Weights of a small mixture-of-experts language model, trained from scratch on English Wikipedia.
Size: 8 layers, width 256, vocabulary 2414, 70.4M parameters.
Experts: 64 experts in each of 7 layers, 192 SwiGLU neurons an expert, 2 picks a token, a softmax router, a shared expert of 192 neurons.
Training: a variant of Adam for the experts, 500M tokens, 3818 steps.
Below are experts of layer 5 (counted from 0) of a mixture-of-experts language model. Rows are named router (the router's row for the expert), gate (a neuron's input weights, with its number), up (a neuron's input weights, with its number) and show model dimensions 0-127. Each number is 500 + 40 x the weight over its row's rms, rounded and kept within 0 to 999. Numbers have three digits each.
After each expert's rows: "mostly gets" lists some tokens that are sent to it at least half of the time. This comes from a sample of Wikipedia text that the model never trained on.

# expert 16
router:556525459494505455487479351604484548574586513440493544557509574531514472486465470481477443453522528538516486515492493475494531533465521408484500487526475494456517460463524563464495519516499534432485532427513474488378458508449548510483473505512513469545474520447558425434538511514480518488567475478514479513500444481478487551467506507523500521442513490488472538524512476486509429510554
gate0:470522556499498569441503541525536563533490472422481428504557514470510576462513575465491490445488497467551493490475544519479460486504512542586504426491514439443476481494552538495489502517494542527556499501512555508518615464529505451522497490608486526467526503486448549458501496489501475579525600508504554517470530514533510450483572566520498497471495472511497469556500448493547440481475
up0:463373431443513560434465547545505468517407565523494515425514525519480511445472486498508545479494506615588466526521475446450442554486506483437503526510465513468571436501468494500434490531422426460487595545476538496421456577540500553503519562493488406500473535499486491476482511446460558547482461502544510492559536525542438531518485496547486456548477478481451530457477581508464488497458
mostly gets: " st", " c", " app", " C", " dep", " oper"

# expert 47
router:490480479428563494509530451631536539520518494463519583533462550538498444494432458478543495505529543520526489511507506430513522486467548408453446573448475568492538505458505569528517568530527537441504498487477521472487476506385544506495514538469490476488450548517541488392544516477464537430536452473493508483475414450488515544487499547542464465489526468514477505504486505517539516466489
gate0:484501533512502546491555437500509524487524471420540463540523535490473534499516543507518449520550535514515538486480443424594526501451574493534526539492459493477420550461561486545456441616471525461467448499519484559499532458491439468428562491511525433537474512448540492425430474477441454482477539493539543530535472510477507498556472546517462590503498478487489503501487428451592509450504
up0:469546561528544522463532449502538446531497544442562476486498422480510498493548528505492475524542596550497499557554465535505538494517472495464417570516440474482475497480462557538460540517533422522498562511590557510473536551542551474524530499493433481488466491475475506522493499539546445565528491491500469465549503468571521485427528529516540477502495441476524432518534614514585471518472
mostly gets: " sl", " prov", " Sl", "oci", " dr", "cl"

# expert 46
router:556411530429523448514476442604468546530538538486432538486515473517497512437417397435511493481535481489509522514495491517509493551513558349435465512513530487496431592521468550492492518530516507450481537451524546477522458465462501575467472492482529503560498536503546470504514533435472486504577518428501507463475470400487468559530497550510471492500519472514551521525528500505506432557494
gate1:470499508534458482523493480448464502445463474500528539495459493598503558515479459501504537423443437522486392505600553472484524497467492437516535501500484515534538557457503458545465463528524410537461519466537541482539475527574475540497510473505582532489511438452519436500510517495469506553588491409476554510399414478515474484538498416530537471429505460431525492478481504487480570541535
up1:458548477503538471456425514550462405568425464524505531524485538498452534549440505549512545499487469480558513464581538542533516528430537571471494539474466493523549498579504535485609505441411510545494494532458512493523532521489552488539496462526463513378522510501437472519537464464480521452482530564495486466486561506460518532506508463452531554500509456526480509548487505501510464468470
mostly gets: " act", " work", " film", " us", " show", " play"

# expert 0
router:559509504431499561455497414585509550519463509491450531562557467555512444445488505488537464454530496534568464461575532429456498586450511503477515573498451551466487494515459531519444488494549502472450544471507479479471493527493520549475444552460506483527552571439602460386523454501494484537529463455447532532480468511510449505509545581492423483461550486474467497532504507514566469525521
gate1:534576444440412530497533468528479525532520482469514591524538520483466537529534521523410497509547520446547515451589556490430536626505532479565585507400466515524459435510395471485492426548461533508440516503545506476538467544488540449497468524454482498470528541474468475564534555488514458502560470522418500483531560498514515481491490480492574521457507460452518415480484503498484575490485
up1:567492498487569513500542500478514526524592520468462543550509532502417457510547482500496464426477476496462513584523502478507486492437472491494550504595512528547525496488531528546487510585479505474465482555519505542448510495455552485505555492516509516501437456553472526458506475492499516535531566501520552476493520478479517517499466540453529472395467459431533525509499515458452539518559
mostly gets: " near", " under", " along", "Th", " Th", " av"

# expert 42
router:537511520431473489498504449659498573529621541478457519550488578496480434433435480463464483461490462513524512509527498531543495487499573428503449512527482527495432534512443556460493467557494527508586569493519520459465509421397463510514524511545512537564485512461538476473534512501486467485549450428524499476455476466556489604558570517545484480501475489448491501499533493536580530523513
gate1:468495518472474471477519551566561566553476497567532530574468474535491542516458346512493535525542489502488452537563522546521491488516538453504463460459480536519363572446495520489545525502517496556438507546457457441443429468448463464549521482501535433546600511526536502565429476465466510481437513547413455513538499519511513540522482462484545552478492561485562466543527533556533524520459
up1:459472429468516495436477510531566538501425527498514455448494466490473494458568519548533463487486564508538584506562518508493516499489529550482524485477544523507545468536524549467405510442428513508520502497467495416534501473577537418532492519481505427528501537543521513457492525609512519561511509498461563506454511441476585495494555558517588496502523543558469440453537503503541516500508
mostly gets: " Al", " Le", " com", " E", " Man", " Ne"

# expert 10
router:575449503413505469466443451524476532558528513527478529581515497569500492537447447527475487503509543490495492527538531499476486507483502452442462524553468520471530514525445607527509475499508535455498515444520494456476494508436558576470513498511552499571480543469557483461516426503406528511501485468454469466520478477567449533497523544565478456454512558496545541537506453585589457511532
gate1:497591477474510461481490484491429498441513613497479600439492499512533451494439523453542535530512505460568487526499538497494510473519516493434466456499470506566523552535487535527462429491471500481518497506493466475463505545493453515527558497483553590469478488445430541484477450531533444508487582531472480513511476540458475553503486510542455491422495493500491541465575478465543538536522
up1:572433537544534446530454521507496494535511468503568434548550541529488517524513445503493459442531487535381490469467433481516527493488485506512504578516550514457467512466497537463507507453496553479427463558461491534444519502501580498491485518538508473518526478551550499546493516501519499449530442444538567466477513489539533499541496534451485492551528501521535505519460487534476449445493
mostly gets: " when", " because", " before", " if", " while", " since"

# expert 43
router:548504490424471475517442411624498503469507532504441526536513514562440517450464488526510470487468482543486464484491490543495565465496595471461424537544431522488485470513460527491514535510483549501469478436548502484441455462457527469471475466541534488522486493471595536431519465465436523459588522466439534494444481446565492495527528496514478514477535500520473471503546490509553510485512
gate2:476518486503512500400454470527477508485518491536549429583531534506559535493510475477494436491485469464491517514550484539529440517488539517528582575495463473562456547529505554414524459454513440540484518477455522516519508483446437432534481536533443520539531486574504474440510435533469532505499443431510510535572559494537490399561470513478522484525525490567503537451476499529515509478483
up2:497475541430482533451577529500485461500435425523498484490502548456538518522572499455456497563489479511496486459504455511438525446509498533557558411439519501497491508478513580518521617466464503488530510477549483477495429500530514473485584495511503437473487472508457511557623533496459551477505501496520436462478501539554497468452495459559445528458506537450424514503452515495599461490439
mostly gets: " 197", " 196", " 198", " 193", " 194", " 195"

# expert 49
router:610489509478556569507442497594513533553573481522496522514529500554453494421480525484515441482497459463534480515451455476500566558496553425444471521565514513477448540537493512456451488559484465479502502474521519399446492495461556537452545486478513525524520501499495464466505482445487510455532488491487535479496422486550482527530567554463451528476490510454527472540529531531525417483429
gate1:588535500513535537513515465512511530526532504489503553589504500558486504500474512514532416477491497433498405515504525467473536476445580447532544506478502455569355539497520476479492522557511503540424505518442470458490444571421466500474495460457492522523531445507610463510568546475465494486507491444472518486528501558436519559563404511499483515484558479488445511489525457454563528455473
up1:448517512442510498465466498518474462474474528494501479482386500480453482506475511510487575557488475528420569413478466483406529458474436483511444554555519566450534533489445448522506448446481541469526522490493427545528569446480511524551577542564585504461457496597482573452547456403538551525454475536537493507520506504470444490461464464513447489451426530506517578547497524541562477434472
mostly gets: " ord", " cent", " produc", " small", " long", " present"

# expert 36
router:525502490393552502458494444587477499506483499543462524536530490496460423454460461466531467468510483507525517503476500563534529481472576412501515550478479551463494526543520558467519491559559491503532568471540497443462526508460492455470440556518467392524495547488526497404506418497492499555521483415487471466485424466496547562519522530533479511433516485507561513522514513516534584467508
gate0:536542492471506510576561487532490463463483533539512461526508520471507484535470380560483442444502446534509485535539543476515485453476493435401533586511465522552559480461499510419451514608507533494469478524531452501481553540475421415486526543501480463559496539483522517559471456486456489426513510420500523501501450458490438534502548530511508408455560417477477518533491450525452511485472
up0:498520501516413507495505510526526506462532493509511549548515439515543559482505556517511474570445518510484458440491492562543444510430458508550476470522481478545485532559547523528559510527465450521520472503543586541467510520546535489534511491524537500452523494511464491501436474460482526544511559606472522496528527415582493484465541525509470564553408443497412454563436441485458460528499
mostly gets: " Sal", "em", " 202", "og", "bor", "by"

# expert 41
router:548493465435583503462452419615506474523482468481481507564528564525473443448471456505548444488512522496503465498504494502508512562432544458494486543576496498464499485504508532482514488574447577496457537468541494452457453510436532502507557483493541574520472553485565464491520466487449537468550496491511446479493462499585498533502547493430407510440530510492508439547502539472493459526487
gate0:529435450466494480504548466530426458525479530493521452562511507538511512467494489551452413543494519620534491475523538457505486510546511528492562565476446534523487522433512471418540435539481552480485464452469569430447537504399502500461536458521504518464515479506540432486524463452484474578533462485467522547529537555570475563564573524500549518486449507531468522520512497516536535474579
up0:499532476510546484476556493550544534442509454441477449565460533511515499496426475532507478452452476480476525541495539539564527459452574504445488468528409600489471429510546474438497513510512508414535563533460522466500517516494494466419539448536506471579436503566465430546501462505480491516469515508508559519485511553505550416506524539471520465511533501503476532550466547493560544493440
mostly gets: " p", " Sc", " th", " sc", " stud", " And"

# expert 6
router:606510484389495541469491403600524560550434518475462510533530520495454474534426503504449499427491457480540412491553496516455510564475568408470442481494536497495455565463504551435419494534477538479490479488477511414466463468430500514454508501498529519491503556489570499441529520500443496472563459504448524510483450475484441566507571594538475466463504481476508578489546446525543470504493
gate2:489503434415575489487491517510463467509528580496473519540515523477510545490537529462528528502479487510482479545599458507511465503496499531518489503505491388482532514476483498435494540462465460514444469503554540493429483472550457536495419591553529524527511494560544501515501545460503588493608422433553527477403550508527474491480479452526452466482530510506556436524488528528492538504511
up2:548476441511560479580520464513485523446467487497453563438548457501548488493523522481499568504514548552514477542619467522537479507499488488479481537401468521546559526488483562494435520473483444522536490500519500507496480555501455452499497494498483507519535612498591502495498517524476619485562480468483489433389482445511452483486586447526542488583477537502490495541524552505511564582508
mostly gets: " 35", " 40", ".5", " 38", " 36", " 50"

# expert 14
router:522552422501534506477485452614477586548515468466450497480531479542493490479451454467492523478473514506542446516485477560515521565531529384432468475493466457466461465475479523483483502514524525502513490498461493460526553544462534588479500438493541492525498565487490535414491520500469515423516442445460494471494474481591543540485479540532493477464506512507534517573497484547551548454513
gate0:490545533481577413519440445508518512514508506461568494478461501466520503519459515543504524539421549493526517447413468487537469460515439545570440533514491497503444488496444508512411531494557457517535507525589460464502444469446478538476514478444486464520478428457476517523447517613477544522463511547500476470476503471566447536528516537530542544554522539510497513453470503556544461520466
up0:483480457542510554535563516530542485512437452504523519434480503615469483468530470432478517476445503526488543515515502506544534569493532483463527475510573518537555557452525496501456542548542527489491505475486453494516552368431467515516449490503553437506569540576518490457591489468503525508545430483467519515486460517466516470495540493483542413483449534602482527517482387536453542475511
mostly gets: " pr", " pre", " resp", " success", "ess", " ed"

# expert 7
router:505442500436548485523459451644501470516456492504488507573506446528504429478446461486494411468474546527558466547544483483478513482442542401461521462534481463496516476498526592501467531585536533523470482504472503421477479491425540533477489498502510548526509550463511499456509518473552530494543489469453530437518500443597453548457501572556450478494498494486493509471547558487514493468552
gate0:575530473504510461504558489504524494479497475494543489585486536479518441485473459418493462422471480455485562544544583502533584460493483467484509477482487497468531513421465619514547497536501487402501482549455456546457494481472489471472530512514511548512440568486512516520485576440437569438446526490536411515605440500483471574475490494502479446425491450493461591494528480516513520469509
up0:484466533478427539492521507462503481507497551487494537567485488542524524532496465526454465644564420516504481494474438488473506525504462555483449516455493525484552571550549439484489558454502519584516528498401494508520425469498525494518471512486526540542608408519498511492475514487472478557473413470539543558460514565487452477536447443554469481531505514551481468530451473490497465497475
mostly gets: " D", " pro", " Ed", " Pro", " Ad", " R"

# expert 63
router:576527479392525439433496421575486543573496447505473582542519508531456487471490518489571483439509523521552516495495522516537562523433554421488521504501483490487460502463474569535442484487535487499453506467537478482437510484435504475476538518431526484505488566477494463439570494537481558441514434478450523493478459481544517562489544520521493519436529552482554515479524489597556505520517
gate1:505478516496536516504474478528508468509506553448535437515414565615451517437461497525552488375547480509466446512510481457507509540543491489392578466509512504440486540475530528532425460487559519500480493471483563545561497417449569490516448450475557570516535506544535494514397464484512482490479543536478538511520506543498514498516488517456441512515547497484535454565554509461578505496514
up1:489501496510537514462497477479482558530546522539532594457538495495454446540468423544444551510487591468523561544458521510425452489429512499554498529524518519533530445468493441489600496511495444521484485519524463454476507515548494577493459484526477403460450509444458549497543544534489461500475490480517477485506456497569463488511438564470532539509401493400521559453530460494457553505500
mostly gets: "ya", "ai", "sk", "ari", "ara", "ana"

# expert 31
router:600515507462479474480524364572491509552486483491470574552539500524440544503499445556483505467512534531521458497503495542513567503440619364481501525496489480481542519426452538496457543564582546451538494435508464467455438497450501518451486458466530533527490582445523477423529532479416475455478485468459533472462467481478510603488541485504430534456492478499519529510530481520570406479468
gate2:487453464490536484506555542517491500550521489571503525482503536516489452472540387501515472514410562540588525537499527574475533530536429531539477501616464505427542541493470487488455475573495528553560527505492491558567529517430479526600533506553468499482514541418482474471510496512538487449471504524517474488474453520476490522512470520487531446480544477534489501489544460466541482474500
up2:485454495521531554515555576505432473543540487511434541521534546462515484516569463484493507422447570501495449507518498517515560518516509479481515522476444474463490487491506494516509531494537485515484445506511495580499572457486490473521498569467521485500443478431452462534502503556460494466489453476439422480475525492493467520509488462534552497454575488505500509507502511458504436512479
mostly gets: " 2019", " 2012", " 2015", " 2018", " 2014", " 2002"

# expert 21
router:543461538496524516479492386618489500549503509502526588492532558481494405538434485465521460485482459584500497484560434460488555497542529415495522511490446544456535561533479495473504485522573510490484482395526502444507482453457504456476417509522477529525518542440538481430512501452482488471565461448502468479402455468538494560502527523487471489441590507472496538508559447521552512510523
gate0:428471485505501476599457495557420552504502536427504495495552522470450472467474545504547501443478513534510500492537467474434594538411461464509519471459601549468556493525460495556456507519460541541464540535456406458437520463518581507494488521500450505547467474513527508497524504430515524480523510429541424445486449528517407481488542552433491415489490566460489496484562537505487546482499
up0:558498520539482499533548474468513455474454486549456588503545479448476500489507476505511485637495504472522547472488409567585535512496531521488498481501463547485465522567509475529507486472521586527510562536505487509517520600512426459489480480517532536447525482445453510465442564469485471503436443489493479477552494490459483451478508474454503543504520515503493608527485448501512486557472
mostly gets: " sub", " F", " \"S", " s", " Br", " def"

# expert 40
router:564443498464565452549491424632530523484565489451475528496551534507486464444482478483590519497549499467520476485538474462513571520434530402484486500477476486521503519466478479487402481505516499437578490407520555505427496543466524486530442468451519511520496569452548532472523462523410505477548505454455495541519470493579567521543498463512470452478552456476478464532513465562607451508476
gate0:585490444451544503517479434513483556464425471494451542538443499422505498513464516540482548509482570491514539467505511471462462591442506500571484556462553477604494482555509502485461576521473509437546508473528493514539496518535458506503455502473520416501496470452477475499407465471556473469528477554422512571544560435497479482546514465530533491544454512472500577497560486449467497532473
up0:536536552512552542481445475515544515476442511454530523525488564434431488495538511540468547532503489502528547466417487452541529447506518529531545520486538520603462487495564479551471511542510616423538450458488416449436493541552497539475511443505506518486483475427482448476487457544491478449522548576486529537543546540434494517529449481522485440558533506550508546555419473511493517450524
mostly gets: " Rep", " also==", " rep", "p", " Res", "==See"

# expert 25
router:542461489474515498504488438633519578535475489467432495464579531543450476493447492467537465454487520507525536506481469474586460534513525384470476522465495540490488541479490498470452528479571551465470541452530470493453466475517527560467524500549492489433549540503502513427576453474479515508502527491478483509495458410567481534476583545528482495449517469467485482527527463570581488496500
gate0:538509466453554479568443483534475509536470485511496596500535508544506462556532462483470467509485471579500514474544513604475461493443522472489416454472465434537522577515511548522449453474383459465540536562458475464528419506551502515480484464491503566433556589522413511502520626486524533477519483459542586524443483497439484546514537434482549488506535523475487510500539492511501483459390
up0:518515418483572469490501483515453480502535504529468537473467492534511459507474493503529514531523492599532533512478507527523503581482467485473502447438551472561537552482579494451496435506494496506519519470567475478477485563553440549425503433522512583452497549502492539425581564511484523489493507485551455527469510474533428479508541491567523598488557542550500515461547460484507499437465
mostly gets: " J", " im", "On", " ear", " all", "j"

# expert 18
router:494466509411525482518495417574467537515557480528485554533538477507512443503478487501508494467453564472507531516520482498447524505409555418473472520471466541450451451502523602501478473471565477536498525489545542493441485569404568506459491480515497483461494529486527459449533464498453499469604449515496476481535477447561554489521538533543545523491464534427510537536540530498599437532512
gate1:493480477500481561510446495526408573543474543539479471479494488461482476450485448492451459479533440452407443460446498499572481550478482512501483460469519477543453448503501501502417527477523477479517562476528456477474520527453524510507498544510586540482493485575532445486513560493474521410514552561435560514546542525540494538519507554506470439514530497554485499495519505556608527514595
up1:495534422506476521522458483518443538478468500560503500450499498518536573523495410460467488488483472488404532612592549467479563549408510461500439428522451542543543520511480501579482552483547523504431505490529452524467540507483532441547533465556507505500440532534458484541423470479508516513425518492437537481499549572520508479461536535515514497504428444524460546536438566473640527432524
mostly gets: " Jos", " J.", " A.", " Don", " John", "é"

# expert 45
router:598483514427545509463446422544484579564526490458455525566530550508491527480411478493531474483516513535496504492500474516457588540480514390487468560452469533466485499510474554438488491494540516448534469442528507432441501481506563490455512545463511496555497527454545455441533474523437468460598480485417548452499461435537526569486551538524487516406481517473520509499483502516580439498457
gate1:488527476515569481444532496533444497465479519488508498447516525512493524455519483530533433431533498535516412589534449526567467408424543498567585549511472477417612521467454500435504504481535446549546519504461476600488508547483415480479464471529474469486461521492485483487481434524437491520539487517487469528549474597489529511516485523603454515480516476518472508500463470488501525498486
up1:529517444505476485519477541502438597481506569434497509475582455569520493504539513394522479453574433524472475521545463505560525442505578508518552524488539471424585404550440449440505540460484438513483434513465480593480520578488461446475470505539507435505464516459502476530516474484479520475511504510491481477494542473469477449549405587533452513494497428485453491407476474493483502466462
mostly gets: " 0;", " —;", " |", ");", ";"

# expert 13
router:548485512408532463513527482598422537523528466471537571530534538507418438486470493496518543475508475543484478472511501521442568482404612440501522529478483509502540554522501579483487505527560516492553516468521485534435515511451527462478514490463547496519507512483552421467533488508507468511485447448504447437514502536510519574550528498504486489457517515493477515498566487546555464502453
gate0:479481568476527493531468497544584561483578545452396597520485469559501428496539483489465510518482490509480519620503492524447491488488451424469515543469486558515575487556573505485522466508497523515465520440602513504427536501507514521457520429587437425480514502535541536487487480544457502523516412460461496487485444504501500538548511474477515460456442557474523532505530504429498520491504
up0:492464496518451529553440527481487532472464432462444503444448523549495414438555574499448463523472560565450494477475506500546465543490465507474553487428455461551527513529538439502500551515472525531471482459581490464438497473478518513547475511394481580422506551500534470493552526527477524445457528439505506507539528463533419597596461538454498542473493519468453433481525444484505502508500
mostly gets: "ida", "u", "ara", "a", "ico", "it"

# expert 22
router:585396478405532475504519432610452586566558536504467519594524523504505453455429463533547494470532509532565472475528508515448576481511558419518454509454445520462512543445505563512506502523517522435521571480519490467431486433471533460459465506513512532527520509471539493427494527533438488551573458472455494513468467479533515533516543537508504500452483479457543505487522499520555501492520
gate1:605412534511461505551479484481548521540420506420471551533485569449523498554505466525527520499520485486475498497466521534473539495536413530482496447471557475528512462460481481478496545427534462355564460502554507491500457508506551491469514498506537482481456576525503516479522525508466543504473492470544527504540516506514443488530472442440530454500528553508467554501582502567491417505470
up1:451479472469517455443553590481576498535513480485451581460513536549514515551517506555509486565560464537472492465567482479505502508476462537593461441461460465484595487516491450537459623575478502465512476547503541430505407546499490496454485573480550447434466490529483487515461487470522496539500459485494498522489434428541488518493567460518602498544496545551530446493533533504458415465506
mostly gets: " bre", "-y", " (f", "|", "--", "["

# expert 37
router:560464480481471545486496437636528527585504500513432538533514474539455481504402467532532462473520468544504564541495529497531511525498594418430426484447477455455485524529487529516452478448479497515525515470519494430428528473431520506474469534493551524490543539468541448465478481516492503449526467420472549497485415426554538544522544551519462504454506455466530526507583497596516500471484
gate0:536468457520544545458528542470479514443474493539421543500506516558484516458587516522436468482522535564518549457605492465510513470430450539544589578504537489460493581490422593484521543465452503458528468441501507506516417414499538467446514505479495505485523547499483524419520539536509505483560536499541506510466536529541535490454576488535493556508505481505511514530451487505518487472518
up0:518530525486485416464532478490477479491558483472533448544539437509535492538453527449552562601570436432526482531454559458474428560543576457473453480545468561470480453543572488481483538548486452503495460523514535494520527573487477484522518484482494535514458425524484437536504504478465498418540536528520529489531499515453533487524464486426527506472500542460514524557505504470506554533414
mostly gets: " L", "riend", " child", "-l", " N", " best"

# expert 3
router:516441497423510538474519464598452507538512532506454509553498506489491467478466462492482476466512479543512484521483497462442567528509512445435431498530461535476514524512464563424489540576515495477518501421488497484481418502437493563467542465494538499504529509485627505441506466451505499439575477495507505515497496448480456564582500536539468494445479447508481468482466504525508449485415
gate0:531561559436524444502526510502487547487491573550500582502532502479514495501472481542447522522499480470555490451488461502551476551396517457580523443465489564585542546440518504523466519436472502508553484513502467431541476497480546503445522476562515540439424547524575450551515452505537506497426519436548452460546517524579503600597463553496505447522487516467514518522387500463494473511555
up0:395517517527508545569509483479419501465572534450579514479512457546485528510526493473502526497510469488614528475473493453513518511528510509532520468472520477536487513544554466604487495525520520549423484528504484497512460501572491502516494447520516508497520475413485509462628479537474442547508479548494538502498429467487505477565490540515447465554442519495447516461514449539513464524501
mostly gets: " Sp", " sp", " Tr", " tr", " 3:", " JP"

# expert 57
router:561460514416547497477511409649480569540506485439517521470517527464478470454469472452460523452497502514495511568514516513529522541513544442500488493549453534491494501504496523510476539469541510444521525419500486451460486496444504518409410514529518469528481518423538501461534482552497508445568455500495540467476471532511447550488520538501475505515479393502529552517567479523597485460519
gate0:507467381451487472524537548482561527573534445439458495549433451462446487467563512540569470543539475477495441425482524536441567550527494503482512494498481541446546517455489498584510474498435583485486500514457479519472455501504506497461542507482472528481446486472490472473500532570511524550540534507479516483531441458452441651516447539616566538482470532524437513451561532495466518516509
up0:463478535540500490592529476490606516484481513443537559475501498492559494465536569531471531501503520529471514535573503486513522455515475506471465502497501548516530466446534541505472436432426457474532460486420501457505509496558445527535526518555515496510581539494516509478534541528529505559427463499508472473544472533537396408415511474505529549493488514477509489452499474533447460487502
mostly gets: "In", " In", " '", " (", "i-", "("

# expert 19
router:543516505403529434493446453603493501546475540480477564531459533527392442488477488463520516506463595508501506493520483507489550556442551446451484518536535568479500493470486568486493506529505538538504574513436461445459434492414494442438534505461538513584465539461490513457520434467464486510536425493496513475488462464523558570514497506510478485512523496500548540500553467563502526495495
gate0:546531505463508513542520497502468532473547522477483564537467484478466485484507483468373523448523467505511534597506444429503518587475585511509489472499565553465528475494516524457561470543485499406548508518482449523412443486446478526525560469517624548546496457480560491506546493534469582498481537519477507514532483468468479524462486498533546450503511548501561454455512439555461517466450
up0:453444492472476505548459509532502516513484517530422515449561577505424524532559488528555536519444450546583534465533560497524466491461490518512470512452516497492476454511482572556567498485471463507414513496494495504555509539510451499473506531431554464518513513550465481569487558495473541497531395468524434515460520455555526410548486461482565547484410546569546487518513632449450537534475
mostly gets: " Mor", " Hol", "yl", "ae", "id", "hel"

# expert 30
router:567469439428564501482463466623478546534537473508481509516493447503492477424457466462502500519554542479505483503492467503502558537481573396490522473557456485497499494508447524536435466530581461507521509495502538437541452460477583473387560489493529547484459538525511498424530459545425477498492464477475445490561483443521521548488598526505523456523460480484515484495448517537548522545478
gate0:510455575466524462551519484506546456489503508491419440469467503480501480504526471466481510443494541537429502490431515466405598536436502490513470494540504519467520479468457517453466511537526551490529561421507558480482536524516495541465477448487501503538442600461544450504521477505482460520480523533540492440525497571588493584550493459527493435456542510412468485524542504460422535552555
up0:572481453391552552458537512495473480549509485467501502475449474542545527515501428483429459451406510455521534505516518495476444503560519521487478545567561577531510516526511518567510486461514476474517564498445545486558496480486485511509576511470486525483448363449513496538514508520477451458511495437470581555446534503499479520542474526458511488522451496533478524523516492457560479466614
mostly gets: "om", " serv", " Tom", " Japan", "ivers", " Pri"

# expert 8
router:547523471450491496488487435647516491501507548511425548548516526496406457454485420515532503505517437570542459499548490528508486524579556430473377453480480494459530537509493511471476496553512484452456537415528519462440503523411475482468520503451534504512522485521493494437543459515473511530525465473471507450536460451458504561479475572534450480496539478515534486517543482537619461532482
gate0:524545524462490504448507447477494522498473541485556435465476447539497561476495527506398510514506513505542463478571455478442537493513523572508497470449448502460499449533526488521487545490561476457500559522531540531452400517464557450537545515551559486496454537531527487509483456468554528490584438520584538573496513509534516511463495501522429498491491504462493471442513472490547467480418
up0:460580498465534483502388512528498498555497557523519460449519468540434500504476546597479504420528457521521490474490464440433468503496490604526437497470496477464511483536556458539482520532511446432430607527521520508518469533501566503499477520508588549511473530515513489513555481468568505482543492515624480448484579454517448542433479488499476464456519481499496449456496479459544467509452
mostly gets: "az", "ac", "ab", "ig", "ib", " re"

# expert 62
router:570482472385526523496479426569498554486514477484435539515564512506430483449497442441506500456495524517515457521501530460492600437454474472456500523478486507474483555482443559479508481533543544438506512447527487490403495485457533540472470473522546471532477542471560472444485500514440492479545426526516485495472480485515556557492565533557455463483566543501532518540580528540511475462486
gate1:505461466477508532531416487496517542521540478494507554539521535555537506451444476539501499478536479518540537461486492518534500502508498500533466485534419496554538500491548549526537552489503444471439427500466488483486437498485509496461413469443540461486574480456499523555492475512478550481462441508517506476486426481449484503514546483479536554498521527632491492474491445541474530531441
up1:504417461513538488515468520468538450543486492590526545516506563540520518472505533561537506514525480464527479539504505542525423533480502516484495456531391527560554525480513529522540530584464497504511389498455517500499393532469575492487470487433436499441512480437478539479489499535447571525463477527501475564586453484490462481522559523513550566531519532566461504453530462484499538502461
mostly gets: "In", " in", " m", " In", " near", " within"

# expert 23
router:498427529441542454483462416667491547557491436475426510507495514562513444470494440501524479443478483515521434536519442455455550538529628434492494505428497507475521499514532547447545558505519517443470487460496518462414546429486499500466501537522492529570488536449505505431483527516468512448526412495483522490468417552510463557529544561524489487459522476552500445510518458564568466463531
gate0:493529485524506460481461520546577534554481452443489475551493539501505532473484542407459499511513505547443522512512500486537501532512484520534494550493453477463524496498414516404512604502530620458541421488482522469516486428514505371446532522519532412498448564555570457518501435451460489514586523525509453515491492505549545482524529500532453454529459421560465507491422487574641584480529
up0:505418459497492506447544441511529564505437451546466502499439514539536533580517529457423515498429496583510566464516465508476569485515565546455466462501529496475538477518528504590478519471411476543468473480534525519542412526493469505535458535475430451487518528477534538489456513473531462511479507564541504566438413501399448493470483525552435456425508552540580525469482536489528497447424
mostly gets: " con", " trans", " co", " reg", " Reg", " Trans"

# expert 20
router:561477510464544471523484450595516579548518513435511558552511481498463452500436483523497476497505494512536509509504478501494506547460505385485469510506497515442512469514460589515493510576482529509512441472510567485478414449463498529451500523501494481526495528410598490438459522488520523455518530454446503524431439449527488535457524508544423428509522494474588520522515479521518449525459
gate0:451456457476544424527518457537524476528554446571514478533493510530456519491546603460531543480469486479502521504496513497446454536504522533494514501457470479556496459411569551498439482514569544529471485496436489509475559490469499513475530533499524401457436522481539578544509483544494521550444528396481446450525498505558468494525532535467523465439480598490471552465544419572460521463502
up0:494497483511496522488439511478459482418471515452489569466467485487489495501472431440523494590563505484558454523459520486545454528496567431467546454552490446473485562503489547531415484457387509506474515516511482505543448469620481635445504516483516606506501496464486442529488560503485505456507527487464487502489519564477542504493512487514580511500459468458510509506545528513525468534460
mostly gets: " war", " sim", "struction", " ref", " invol", " War"

# expert 17
router:560428496465527540494481406624488528526540506490498500583510546576472545490410488476498488508486472478489472491488536457488559525533592411480513561503477540488445492555488497474468463470540517482493492484492503447495444478459512515422490529517502549533489567537537472423543520461489512461577521433475545448470446475463514538490516507566441497459516536516500541543527503542510522558503
gate1:518527517506492468475524573576521516507466472476583513530539517531539456484440524553516476481565527428495617516462508503498484488482541530583440518543504493430484477455467496484514493507504512467471479523449457510508490453492520527460474544506543543474570466516556425493537434400459517473472451515512517547489508572527486495488466505470458577484535478515517504396446525466558499513458
up1:484519484488440560438526465467467514515555548545496522412472518484465494487482458474445485569502539562499520521542461564498440496500522527487548447532486463457546502459518534526498475553475464507543545495507528556447498485458477520542584459492464439514462507489486536540393589557495490507506433493439489515483567563472537539546494549498508472514490461432467537526548409474515389464585
mostly gets: " season", " Championship", " election", " Cup", " round", " position"